python train.py --n_layer=8 --d_model=256 --n_experts=128 --experts_per_token=8 --d_expert=48 --d_shared_expert=64 --activation="geglu" --moe_layers=[0, 2, 4, 6] --router_score="sigmoid" --normalize_top_k=true --routed_scale=1.0 --balance_loss=0.00165 --balance_bias=true --init_std_router=0.0136 --lr_router=0.000743 --n_head=2 --n_kv_head=2 --head_dim=128 --vocab_size=8192 --norm="rmsnorm" --norm_place="peri" --norm_eps=1e-06 --positions="rope" --rope_base=3530.0 --rope_fraction=1.0 --qk_norm=false --attn_scale=0.0884 --tie_embeddings=true --parallel_block=false --extras=["capped logits"] --init="uniform" --init_std_qkv=0.0145 --init_std_o=0.00363 --init_std_up=0.0145 --init_std_down=0.00363 --optimizer="soap_variant" --lr=0.00514 --lr_mult_o=0.639 --beta1=0.95 --beta2=0.98 --lr_head=0.0131 --grad_clip=2.0 --warmup_steps=200 --schedule="wsd" --decay_fraction=0.666 --decay_shape="linear" --final_lr_fraction=0.0 --batch_tokens=[65536, 131072, 262144] --seq_len=1024 --doc_mask=false --train_tokens=809500000 --steps=5800 --dataset="wikipedia_en"
Below are experts of layer 2 (counted from 0) of a mixture-of-experts language model. Rows are named router (the router's row for the expert), gate (a neuron's input weights, with its number), up (a neuron's input weights, with its number), down (a neuron's output weights, with its number) and show model dimensions 0-255. Each number is 200 + 20 x the weight over its row's rms, rounded and kept within 0 to 999.
After each expert's rows: "comes before" lists some tokens at least twice as common just after its tokens as in all text. This comes from a sample of Wikipedia text that the model never trained on. Tokens count by the router's weight.

# expert 61
router,234,195,184,160,165,182,204,177,170,197,229,226,193,207,210,216,204,204,196,219,199,193,195,203,163,201,207,179,202,206,181,171,212,216,221,199,199,203,179,241,171,225,174,193,220,240,195,155,205,185,211,161,185,183,213,177,180,210,192,190,233,164,193,214,190,204,188,199,185,187,206,208,204,188,185,199,210,210,230,209,197,166,182,215,206,193,197,216,212,190,183,227,192,211,225,188,181,246,188,182,221,194,216,188,164,200,193,195,218,175,200,210,184,188,183,202,168,176,198,188,191,206,222,263,190,180,175,156,239,200,208,198,188,187,237,195,239,204,244,213,197,146,200,214,192,199,198,204,228,212,224,190,197,175,210,225,179,198,195,201,168,183,209,175,200,197,190,186,186,196,219,187,179,211,222,161,196,193,220,205,212,204,187,171,191,214,173,226,194,208,212,212,223,208,186,186,179,202,152,194,210,204,214,190,222,218,199,202,196,156,179,207,203,175,219,215,220,158,200,229,198,244,247,149,221,173,167,206,209,193,205,199,207,205,236,179,180,197,182,219,193,177,233,186,223,242,198,216,228,187,188,184,205,207,214,207
gate0,212,220,183,177,174,192,197,177,193,173,193,195,224,154,181,204,205,214,170,176,199,180,190,207,178,235,213,201,192,206,214,186,206,216,179,191,209,174,177,183,185,228,195,203,217,247,166,163,197,239,210,210,194,196,209,173,210,167,168,192,185,217,175,199,204,183,174,196,211,221,194,200,207,185,207,220,196,217,209,166,177,193,226,192,196,212,215,176,203,194,223,156,206,241,218,232,207,247,162,185,172,197,187,202,171,199,217,217,192,228,190,223,210,194,169,203,203,198,210,189,195,212,194,196,223,194,201,197,213,174,214,199,211,196,231,227,205,203,196,223,195,193,179,212,183,191,199,188,210,189,228,168,198,192,196,180,208,209,196,207,176,222,206,212,203,231,216,215,181,185,224,220,185,189,223,227,200,176,236,182,224,207,189,156,217,189,206,188,189,158,172,211,237,203,194,208,224,200,213,196,223,212,218,212,145,214,178,188,162,163,221,210,198,193,187,195,199,184,174,201,203,234,185,229,192,196,144,190,194,216,219,169,215,179,162,193,175,178,208,196,182,162,203,180,179,231,226,204,166,144,225,234,193,201,231,209
up0,196,176,167,217,212,211,168,211,244,183,185,202,216,186,208,165,195,177,230,194,182,215,181,204,202,180,199,223,186,202,160,208,207,196,162,181,220,181,155,205,199,217,239,207,170,191,179,206,169,190,196,187,230,175,200,192,214,190,186,215,213,198,204,189,207,189,213,187,224,195,185,180,207,176,156,197,188,224,199,168,206,182,197,206,206,199,242,203,165,199,218,197,194,213,175,196,191,198,219,226,209,213,215,225,188,186,181,207,213,195,160,217,199,184,205,228,201,206,189,182,184,205,173,207,237,228,202,179,180,195,233,184,215,153,205,179,211,192,211,215,229,172,203,188,209,196,192,182,239,239,222,207,201,187,187,190,179,195,197,189,200,197,231,213,195,210,214,204,197,206,206,219,163,152,213,206,251,217,212,203,190,166,223,216,175,195,151,222,272,194,208,192,187,192,249,206,201,181,195,175,192,186,196,210,186,216,203,200,175,186,211,198,217,157,216,204,219,197,230,200,159,254,204,186,214,232,214,191,192,215,200,207,212,207,180,199,170,204,194,194,206,230,176,181,245,216,214,219,202,181,217,173,209,179,206,166
down0,174,225,203,199,162,199,209,186,203,164,194,186,221,204,222,217,183,210,220,205,236,201,213,205,176,232,187,213,197,195,245,195,200,217,224,167,199,192,217,183,185,163,179,196,244,213,206,217,212,207,204,221,202,202,214,188,191,186,205,202,196,198,202,211,176,210,214,194,187,226,190,249,196,215,238,195,202,167,179,229,199,197,193,182,198,187,209,199,237,201,203,170,214,187,210,211,185,228,214,174,209,199,172,192,206,209,212,166,190,199,256,202,189,233,208,188,187,176,203,204,203,211,216,178,224,178,182,208,184,219,195,237,184,198,232,214,192,219,176,188,182,203,230,161,178,207,225,225,216,187,186,200,164,230,213,196,179,203,206,190,187,175,185,168,211,181,191,243,202,203,194,179,207,223,187,213,178,203,203,194,216,206,182,196,225,202,233,186,133,245,195,234,231,188,213,189,196,203,189,215,176,188,172,215,222,234,181,180,205,191,200,214,206,226,185,173,187,210,209,189,241,169,181,225,176,173,194,225,187,215,214,190,214,173,212,236,230,159,223,171,226,213,182,228,175,193,221,186,189,228,181,169,175,206,187,239
comes before: " |", "–", ".", ",", ";", "°"

# expert 12
router,188,216,209,206,246,218,212,216,241,196,213,204,213,169,196,207,199,205,205,209,218,193,198,213,200,195,210,193,188,241,213,217,190,219,213,232,225,233,227,208,187,184,171,189,220,230,174,206,199,197,187,210,192,194,193,190,188,199,231,202,213,208,168,214,214,235,191,201,194,167,193,187,190,187,188,187,213,189,206,218,224,193,157,221,161,205,210,177,208,235,184,208,178,181,185,178,203,184,235,180,199,201,201,186,209,179,184,191,173,241,205,230,206,197,183,192,202,215,224,228,220,220,181,208,196,174,243,189,229,219,200,202,187,200,207,176,207,204,177,204,171,195,235,208,223,234,206,181,201,231,201,180,188,231,167,212,189,226,209,204,205,194,220,200,198,211,143,217,227,221,219,217,247,215,196,187,202,169,227,213,196,212,183,189,115,208,211,189,189,163,217,172,195,178,173,204,152,182,196,216,198,223,184,201,206,188,206,242,183,202,186,206,228,166,196,233,172,189,189,186,191,217,215,184,227,217,157,194,197,186,206,230,239,208,241,194,196,206,206,189,201,205,174,175,203,179,217,219,223,205,164,229,199,200,193,204
gate0,178,210,189,195,198,199,225,214,246,207,207,183,206,197,174,169,206,173,173,201,217,200,200,202,201,196,211,198,188,211,225,191,197,217,216,214,212,194,170,170,218,198,225,200,217,175,198,209,193,239,212,205,227,245,198,174,177,190,228,228,227,197,220,238,171,177,219,222,234,172,197,220,198,214,224,194,175,195,185,206,187,184,188,247,213,192,173,174,186,184,182,200,207,214,171,216,161,204,214,213,191,166,175,225,232,246,178,199,200,197,209,196,169,207,151,189,215,203,229,239,216,201,208,225,142,216,214,189,204,209,206,216,190,192,220,196,189,206,206,188,175,195,217,180,213,251,186,177,161,216,205,200,187,226,182,208,182,176,194,202,173,190,205,190,188,211,188,222,243,207,225,222,209,189,195,200,166,188,219,216,214,211,189,210,209,187,221,214,189,200,192,214,177,206,184,218,202,188,235,184,187,205,165,216,161,228,197,209,185,252,211,216,206,203,188,240,161,186,187,191,225,197,211,161,196,211,221,191,173,187,189,223,215,197,209,190,188,178,226,170,226,194,194,215,217,173,211,236,202,189,184,214,200,189,166,245
up0,206,156,169,193,201,200,178,191,168,210,177,188,209,194,183,202,215,179,190,206,198,195,191,203,203,227,208,201,184,174,227,213,191,175,215,203,245,202,208,220,185,189,184,185,198,212,173,202,178,204,196,190,164,219,204,179,185,198,201,216,217,200,214,218,173,236,245,213,184,205,229,195,215,206,166,177,199,216,198,209,218,164,232,213,215,215,196,199,185,196,176,177,191,191,180,241,217,204,227,206,226,190,236,228,175,175,223,171,195,183,194,163,196,221,215,202,205,181,200,206,237,206,194,224,216,209,226,179,179,210,230,172,222,233,205,227,231,164,200,173,210,190,200,203,216,162,178,179,143,199,164,180,195,209,197,194,250,195,191,220,195,172,177,172,230,178,201,183,183,208,201,183,237,218,214,219,236,204,205,212,181,235,203,180,192,191,217,168,210,188,191,199,214,180,215,203,234,154,179,199,186,182,184,193,212,167,194,183,189,187,191,203,157,161,185,204,211,197,201,207,212,194,229,188,205,187,226,188,203,211,188,230,173,165,199,221,197,238,168,201,214,204,175,180,199,219,207,210,188,187,152,165,202,200,188,165
down0,179,203,221,194,198,203,176,212,227,187,216,215,165,209,221,191,211,201,229,172,196,193,217,201,204,178,190,223,233,233,207,183,195,218,204,163,168,181,209,191,200,215,207,226,217,191,210,213,199,193,222,181,212,204,220,186,195,211,233,203,199,168,173,178,226,181,170,157,210,196,181,213,184,202,203,192,182,203,194,227,178,221,224,165,197,200,218,236,222,236,214,211,206,196,220,161,183,190,187,185,163,222,208,212,202,225,211,218,212,213,243,242,192,209,204,193,228,212,211,191,146,211,169,194,174,163,163,211,194,171,197,214,169,196,201,200,213,195,203,199,209,259,205,188,171,219,172,191,225,190,203,183,173,171,180,245,167,195,206,217,237,235,186,210,201,204,192,198,214,194,202,193,182,179,205,176,162,157,195,196,215,189,200,152,179,188,180,210,190,222,185,210,213,206,173,187,155,240,198,210,203,201,198,211,181,202,191,202,219,227,213,188,210,218,218,198,196,197,179,200,213,173,179,212,190,173,204,200,207,193,194,207,209,218,210,200,203,159,213,212,212,173,177,200,186,169,156,210,203,196,238,220,195,241,241,226
comes before: " in", " by", " to", ":", " the", " a"

# expert 68
router,216,230,172,170,213,200,205,195,192,202,225,238,196,168,210,172,208,198,214,221,200,216,198,194,158,194,232,181,200,202,196,211,216,209,205,199,215,200,198,203,199,216,151,204,206,232,189,156,208,197,205,196,180,212,214,197,184,247,179,167,218,191,188,205,204,224,165,183,162,167,217,257,208,183,191,177,218,193,233,211,231,200,178,186,195,160,237,193,214,209,178,215,178,237,231,212,164,220,179,182,180,194,226,189,218,187,259,188,175,185,252,211,192,216,180,206,182,190,222,214,205,229,221,214,185,209,197,183,214,157,183,223,179,230,212,204,199,188,231,212,207,184,205,214,199,208,225,196,195,235,193,229,174,190,166,202,173,189,205,215,186,184,230,194,202,192,190,177,177,182,205,201,207,220,181,174,193,234,204,221,194,204,174,183,198,203,164,218,236,181,202,208,189,196,204,195,172,201,183,214,211,175,178,167,181,201,218,201,204,201,196,202,185,149,184,201,158,191,213,226,207,212,216,183,239,187,189,182,214,194,213,211,191,217,206,225,185,199,196,178,186,189,217,198,224,234,195,217,212,181,164,158,205,203,183,219
gate0,249,208,203,168,224,214,223,207,212,178,199,227,220,166,198,170,182,180,190,200,192,197,197,195,201,215,263,192,159,224,184,189,210,215,196,210,196,175,228,202,218,181,184,166,206,188,173,203,175,201,193,201,186,182,183,197,180,208,176,180,206,191,189,214,190,194,202,197,216,231,178,262,209,209,201,189,191,164,218,214,220,179,186,238,221,199,206,211,212,216,160,198,187,192,205,215,160,208,200,196,194,190,188,211,193,226,198,229,216,210,185,178,196,207,205,217,196,201,203,210,198,198,184,212,194,192,225,194,225,209,189,248,180,183,219,204,158,205,208,167,187,218,204,209,203,195,187,173,163,199,208,249,155,184,200,193,204,161,139,171,186,207,192,176,229,218,155,198,196,171,156,210,222,204,172,212,187,182,184,226,198,237,209,190,222,192,241,206,163,187,206,179,196,212,165,209,244,244,216,219,206,180,177,189,198,241,200,207,193,164,212,163,206,205,217,198,179,195,219,183,220,199,213,195,208,218,199,212,212,212,173,207,199,191,191,215,193,171,189,190,190,187,191,202,211,219,175,170,210,197,180,212,218,181,188,222
up0,207,204,180,218,180,207,212,226,171,197,200,193,207,192,206,230,258,178,186,183,218,164,196,235,182,202,175,194,212,206,167,189,194,194,206,212,193,231,215,198,197,203,191,209,180,197,199,233,196,187,197,188,162,207,189,185,195,214,178,195,187,205,182,208,182,196,211,238,192,218,171,187,207,230,209,195,175,225,209,212,206,206,156,208,178,244,181,213,164,175,216,222,184,181,229,208,193,188,233,193,215,185,215,216,179,234,198,188,174,216,193,218,181,186,188,213,197,226,207,205,176,209,208,232,188,204,155,178,213,217,202,188,213,238,176,217,177,190,211,185,266,188,178,191,190,195,185,184,211,198,179,212,214,213,218,161,230,171,198,181,219,198,197,223,219,144,192,226,190,202,222,210,202,163,204,197,193,186,177,211,195,182,199,212,211,176,195,251,219,178,194,203,197,160,214,191,230,237,222,189,191,198,200,199,192,236,179,243,203,178,201,173,198,204,217,195,223,193,182,175,210,170,198,185,245,200,194,166,206,183,153,227,191,209,197,221,183,233,194,198,200,237,180,206,216,227,185,176,222,200,171,201,232,224,192,188
down0,202,210,206,194,224,227,184,171,223,207,188,190,153,250,184,186,197,205,210,206,218,227,213,220,188,190,211,236,237,221,218,156,195,210,215,214,195,176,203,243,164,222,215,204,239,230,189,195,227,226,186,216,218,196,248,210,161,215,208,195,170,207,211,178,175,206,190,181,214,195,191,194,187,201,186,205,214,183,209,212,184,205,230,186,200,198,149,198,198,195,159,222,214,206,180,200,180,198,211,219,197,174,220,204,226,187,186,205,203,193,218,222,220,234,205,192,234,224,177,202,224,198,188,189,217,181,216,206,200,220,165,210,222,220,238,219,203,173,200,204,179,203,198,260,218,201,206,201,203,201,222,175,194,190,178,213,191,177,197,246,191,163,187,160,197,185,199,190,209,186,166,189,198,250,219,198,185,184,208,180,223,217,201,213,208,227,199,179,228,268,209,236,181,214,225,184,185,209,196,194,187,230,197,210,177,191,195,209,196,202,210,185,189,210,210,191,180,180,224,189,228,195,179,249,173,190,211,221,178,210,208,197,190,191,212,204,190,194,210,213,222,173,179,184,172,170,183,206,187,235,198,217,173,192,191,220
comes before: " |", "–", ".", ",", ";", ")"

# expert 82
router,209,192,210,191,196,188,195,173,191,247,228,223,183,194,209,181,179,229,195,195,184,203,166,215,200,196,215,205,190,214,167,155,198,224,225,202,222,193,168,193,165,190,191,209,190,216,180,202,219,172,188,184,190,203,155,206,195,206,195,203,225,167,178,202,182,197,162,166,196,195,227,223,194,196,198,159,219,224,211,195,179,186,215,188,182,191,200,248,195,232,160,198,220,239,180,179,160,175,184,216,199,183,232,193,203,156,193,198,196,171,216,205,217,210,206,207,214,202,220,186,177,207,213,196,180,194,185,193,213,223,201,229,167,209,214,175,236,186,170,210,176,175,202,180,187,196,232,210,175,202,200,213,194,194,185,164,193,215,204,223,209,189,203,198,198,202,185,200,205,198,220,254,225,200,197,168,181,179,205,222,207,196,192,211,190,226,157,201,198,210,184,177,214,185,229,213,225,219,191,215,179,192,217,178,176,208,232,201,228,177,196,225,197,189,196,229,264,217,204,216,223,224,210,187,212,196,204,158,196,181,208,169,177,178,221,223,161,206,194,176,178,228,188,169,250,200,198,213,194,212,197,205,226,232,205,236
gate0,187,188,224,169,216,205,227,198,211,219,196,208,155,212,219,197,195,181,217,176,202,209,199,190,192,198,170,195,188,240,208,220,218,233,192,224,206,232,151,174,212,176,168,184,181,182,195,242,227,221,190,188,236,205,204,213,218,174,207,219,236,225,173,190,201,207,209,244,173,170,229,201,212,199,229,163,174,199,228,194,212,221,237,215,185,217,202,202,199,207,174,204,235,241,201,226,196,224,210,236,151,173,214,205,184,197,191,192,189,206,193,197,216,216,209,181,203,204,205,185,187,192,205,208,211,222,228,229,205,179,191,239,198,197,211,220,155,209,187,221,148,183,184,215,223,207,237,176,178,199,210,198,209,170,180,201,205,170,185,213,219,198,202,173,142,200,209,205,189,206,215,220,206,192,185,204,214,205,212,191,228,212,213,187,178,213,182,212,197,212,169,197,201,217,181,199,200,171,190,206,219,207,195,202,231,223,235,179,202,175,220,227,241,203,193,222,209,209,195,201,203,227,221,222,210,207,197,194,205,210,197,191,229,170,187,216,165,202,222,200,208,196,234,198,194,194,238,216,175,226,204,191,148,204,246,197
up0,199,214,190,180,198,220,196,185,204,192,223,190,205,197,185,206,193,182,198,212,180,185,184,179,176,228,206,224,188,194,156,216,164,186,185,186,180,199,219,185,194,202,225,212,188,202,222,190,189,177,177,224,200,216,209,216,194,209,188,211,211,188,192,211,205,213,212,197,211,201,210,225,253,199,151,213,215,224,237,222,224,189,205,193,199,206,200,172,176,165,201,212,189,206,207,209,224,203,208,189,219,243,180,210,170,218,176,193,240,201,219,160,193,176,187,215,186,224,180,245,189,186,196,201,173,189,191,176,203,164,223,172,189,190,184,165,186,192,191,204,193,185,171,198,224,193,209,193,243,203,220,198,206,189,211,189,195,205,200,195,197,178,194,218,201,215,252,195,209,189,172,211,204,176,220,215,237,235,173,201,185,136,198,205,177,171,185,211,201,172,191,164,203,236,221,168,188,182,227,189,214,217,171,214,202,208,204,205,186,175,165,210,196,164,185,168,199,194,197,215,185,164,180,190,235,216,226,192,207,266,233,202,172,196,177,180,190,239,205,228,210,236,198,203,194,221,230,187,206,184,203,193,186,170,193,153
down0,220,194,214,202,199,218,190,197,185,220,201,195,197,185,177,202,194,205,208,209,207,221,212,221,202,183,185,191,221,208,213,190,197,182,186,174,242,199,199,231,205,207,188,204,185,223,183,232,212,207,237,212,206,195,197,199,235,159,193,173,168,212,192,176,184,201,194,219,220,200,201,193,177,202,251,190,147,158,198,185,178,194,192,182,212,176,190,231,224,209,208,183,221,168,208,216,197,212,180,233,191,166,223,183,243,175,228,193,199,193,183,246,223,185,191,199,222,197,192,198,204,231,177,198,185,174,181,211,183,254,168,224,204,192,217,221,195,188,246,186,210,210,229,198,195,225,190,214,179,217,217,208,183,218,186,233,191,186,195,225,174,197,209,156,220,230,191,179,203,235,206,165,194,226,201,196,215,184,225,208,243,237,198,198,203,204,212,221,186,225,203,220,210,175,159,233,201,199,192,218,197,188,164,168,182,207,201,193,210,230,244,191,217,244,213,222,196,240,220,187,182,207,216,180,196,186,166,175,191,194,206,204,201,194,223,232,189,182,205,199,199,162,213,195,181,208,176,201,175,209,220,215,224,213,222,242
comes before: ",", " (", "'", "e", "a", "on"

# expert 33
router,228,233,201,219,222,195,192,220,187,178,218,208,184,179,205,188,159,222,170,213,202,198,197,227,206,250,183,185,220,218,184,204,194,218,238,189,191,180,192,220,174,225,196,195,152,214,182,201,195,187,199,172,189,214,199,197,150,226,190,177,219,186,219,188,161,198,198,180,205,176,221,217,246,198,175,213,208,171,231,214,192,213,205,171,200,201,264,204,193,190,212,196,223,219,221,200,176,193,219,184,201,192,241,190,203,193,180,165,182,208,222,198,193,210,193,196,221,217,244,203,208,221,173,212,195,206,201,190,211,195,220,185,211,178,223,175,180,183,195,199,170,210,227,194,210,183,200,209,196,198,189,202,217,233,152,184,175,172,187,205,203,214,198,209,223,209,214,191,227,234,221,228,204,199,211,177,182,214,181,232,172,218,195,165,142,217,183,225,223,160,174,208,219,197,213,189,202,196,186,173,196,167,223,172,176,192,224,234,237,202,182,218,205,191,204,208,217,158,209,195,196,220,197,196,232,182,200,187,190,177,169,197,218,229,223,170,192,227,170,175,196,199,183,195,187,194,189,191,212,203,153,198,191,213,182,209
gate0,199,212,200,179,200,241,225,211,198,206,221,219,191,231,156,178,174,237,195,240,195,208,196,189,227,232,176,171,213,212,172,218,218,202,209,225,224,213,198,200,240,215,221,172,194,170,163,184,187,195,185,238,216,227,224,207,200,213,199,207,211,160,183,215,209,196,184,180,215,210,237,244,208,223,217,224,176,195,217,212,199,225,193,222,226,182,232,217,194,202,220,192,238,181,197,214,220,200,207,187,202,230,181,220,216,185,175,183,176,204,186,212,202,180,216,194,253,202,189,205,223,222,188,170,196,200,239,215,182,183,168,209,230,206,241,188,184,214,210,210,154,211,196,185,228,176,182,207,213,190,174,193,211,228,201,187,179,175,206,217,224,248,205,185,215,190,189,221,176,201,227,192,225,205,187,206,195,215,190,205,185,194,196,194,192,197,218,228,185,208,171,203,232,187,211,227,196,224,200,208,203,173,196,197,156,210,200,171,195,197,209,182,222,134,215,215,229,194,231,195,171,197,207,196,205,198,183,215,190,179,201,206,188,180,218,214,195,234,225,192,195,202,227,188,156,204,240,181,201,199,181,196,209,231,230,189
up0,186,223,203,189,226,201,230,175,167,215,204,206,224,196,202,202,209,166,172,173,175,164,197,200,192,182,212,210,191,192,182,205,207,168,187,222,232,195,191,192,199,167,229,192,188,168,243,198,170,223,175,212,197,206,184,157,165,212,193,176,222,194,227,204,205,239,200,180,183,198,177,178,214,188,187,216,189,263,177,202,194,205,209,203,202,212,200,196,207,169,177,205,184,212,218,205,221,203,207,190,224,206,189,201,187,212,204,188,248,213,170,183,192,178,200,193,159,201,199,198,178,219,190,212,178,209,229,198,256,207,211,182,213,198,227,202,223,214,214,189,228,209,226,208,175,184,177,210,220,203,193,179,230,194,221,200,235,197,222,208,200,209,212,230,225,203,180,233,181,210,202,197,193,192,210,207,248,166,147,161,178,200,222,206,234,206,195,201,193,181,165,203,218,169,186,189,208,222,244,167,200,233,212,204,184,187,188,222,229,208,182,200,172,195,227,202,227,212,188,230,172,188,252,202,172,201,218,207,209,221,201,216,192,214,164,209,196,201,196,234,192,212,173,189,225,219,219,205,193,163,196,209,237,185,189,200
down0,222,204,211,208,160,158,226,221,186,165,182,178,180,180,218,172,175,202,215,216,213,220,194,216,193,212,219,207,235,219,210,184,209,221,192,196,156,193,187,195,235,231,191,183,213,195,145,200,214,214,225,217,179,219,250,235,214,194,197,206,196,192,186,197,200,162,199,197,222,192,229,217,198,249,215,220,203,190,170,204,199,183,193,200,213,219,167,226,199,218,207,196,199,185,206,203,171,226,195,186,172,175,217,221,194,184,195,189,224,211,198,188,243,228,200,203,209,195,186,222,211,180,239,177,211,236,180,222,168,198,215,215,186,219,181,210,216,222,194,224,204,227,173,192,206,222,195,211,207,177,182,175,183,202,187,225,175,210,199,197,211,179,196,198,202,227,183,170,196,200,239,198,175,239,208,228,175,222,193,175,217,211,189,223,195,193,187,221,179,198,199,184,201,208,183,237,204,192,183,223,182,205,178,188,224,222,220,158,185,196,206,215,225,198,194,199,196,222,213,192,197,207,204,211,233,199,177,212,159,173,218,220,214,175,232,201,237,192,176,210,218,179,221,214,183,164,204,161,191,210,196,178,198,241,187,265
comes before: "-", " a", "|", " his", " an", " well"

# expert 58
router,189,207,194,153,188,213,208,185,189,207,199,218,241,172,216,223,162,184,174,209,193,207,165,172,196,174,193,196,164,219,190,183,195,173,201,176,170,194,201,209,226,226,191,175,203,222,187,191,232,163,215,202,248,219,223,182,220,185,206,195,190,194,228,185,185,234,203,214,194,235,210,182,207,202,182,184,225,208,219,219,201,198,193,176,187,196,199,200,203,220,162,199,184,224,188,190,198,208,184,192,202,210,240,201,211,153,249,171,186,221,218,190,190,166,167,200,184,190,183,198,224,203,189,155,178,188,179,219,214,231,220,184,207,167,190,184,189,191,254,183,169,216,227,168,188,218,148,203,229,218,176,212,226,234,184,218,182,180,214,195,206,204,217,171,232,186,182,169,187,199,213,200,226,187,173,169,193,214,193,194,212,209,214,211,235,210,203,214,200,194,185,190,215,214,209,209,225,236,189,199,202,189,246,201,221,210,232,181,216,201,191,212,192,187,228,219,222,218,173,217,237,217,197,166,188,190,181,220,181,192,163,194,213,210,195,223,182,224,200,180,185,229,179,184,222,192,197,196,224,209,202,187,201,227,228,215
gate0,208,183,213,202,197,221,197,199,255,187,233,221,233,216,192,184,203,179,208,213,187,166,162,178,223,188,172,233,187,180,218,190,229,194,200,206,195,187,200,196,225,226,156,178,198,191,197,219,222,171,251,213,235,196,187,195,176,183,225,228,208,202,188,209,214,194,192,176,226,210,230,195,206,180,223,179,214,180,200,215,171,226,181,210,211,239,192,165,245,215,187,217,221,213,211,201,201,209,190,196,219,180,209,185,187,217,187,211,177,231,211,217,176,237,146,211,209,226,195,199,216,220,236,209,204,228,195,188,198,225,182,237,221,182,212,167,216,225,200,204,193,201,235,225,184,234,226,185,166,194,212,206,193,184,212,177,195,194,230,205,173,230,216,205,171,189,171,210,187,180,209,162,220,164,244,161,185,211,190,212,240,208,230,214,209,185,179,221,215,204,172,183,199,198,200,206,246,198,190,197,198,211,176,230,228,183,205,198,175,206,170,199,191,208,188,199,210,202,196,207,222,183,187,213,194,201,203,229,178,199,216,180,180,212,179,174,186,186,207,220,203,194,191,184,222,165,225,197,217,174,207,206,206,170,169,219
up0,180,197,196,179,237,181,216,203,229,210,179,225,229,182,180,174,186,178,214,216,178,213,204,197,234,183,226,191,158,191,213,169,210,200,193,177,189,194,215,210,221,193,211,207,209,195,220,220,213,164,154,172,198,207,171,239,187,210,214,202,196,183,169,213,198,233,206,208,184,189,216,227,165,202,190,180,187,204,232,182,180,157,202,227,201,218,209,255,176,155,170,214,235,175,231,193,228,201,212,239,214,198,244,223,226,186,197,181,223,225,194,201,189,179,155,174,166,193,207,223,218,201,173,190,237,198,205,182,207,212,186,179,185,176,197,195,195,233,204,193,212,163,207,215,242,172,191,204,205,201,180,181,228,207,214,176,220,198,198,208,201,191,191,214,190,188,226,193,178,194,209,219,204,220,191,198,230,202,188,217,166,199,236,211,218,211,202,190,202,222,211,166,220,188,226,189,205,217,183,205,240,201,189,164,208,222,190,206,210,183,202,228,186,168,199,219,239,187,144,168,203,184,215,211,218,214,199,186,195,196,184,199,198,224,188,218,206,203,174,200,227,236,208,174,192,231,208,187,198,184,212,175,191,180,192,183
down0,226,198,237,180,202,224,175,226,177,184,239,199,198,208,190,223,204,208,168,182,189,192,197,184,193,214,190,207,209,209,205,186,191,203,224,216,189,225,177,168,207,216,197,189,200,225,182,188,172,203,229,236,224,178,214,184,198,176,189,176,198,220,218,165,187,174,214,185,212,199,160,210,175,221,196,183,170,206,195,190,240,226,198,200,220,176,218,191,230,196,202,216,219,206,192,166,148,208,175,212,169,203,190,201,204,205,191,211,211,195,198,200,208,220,220,247,199,209,212,150,219,215,246,217,194,204,195,198,199,212,177,238,189,173,201,214,211,201,223,199,183,215,171,178,171,204,181,191,186,217,216,173,158,176,210,212,171,182,215,188,197,227,226,201,238,203,155,238,207,210,199,197,207,201,211,207,191,205,222,201,205,194,196,195,169,185,182,203,167,196,191,225,208,194,177,237,209,221,237,163,174,190,184,200,177,196,221,201,159,163,182,177,213,216,209,176,187,188,201,184,186,231,189,236,181,188,163,209,167,255,200,198,218,161,240,225,181,177,213,176,195,177,224,221,201,206,190,192,183,212,205,186,200,212,219,228
comes before: ",", "s", " of", " and", "ing", " was"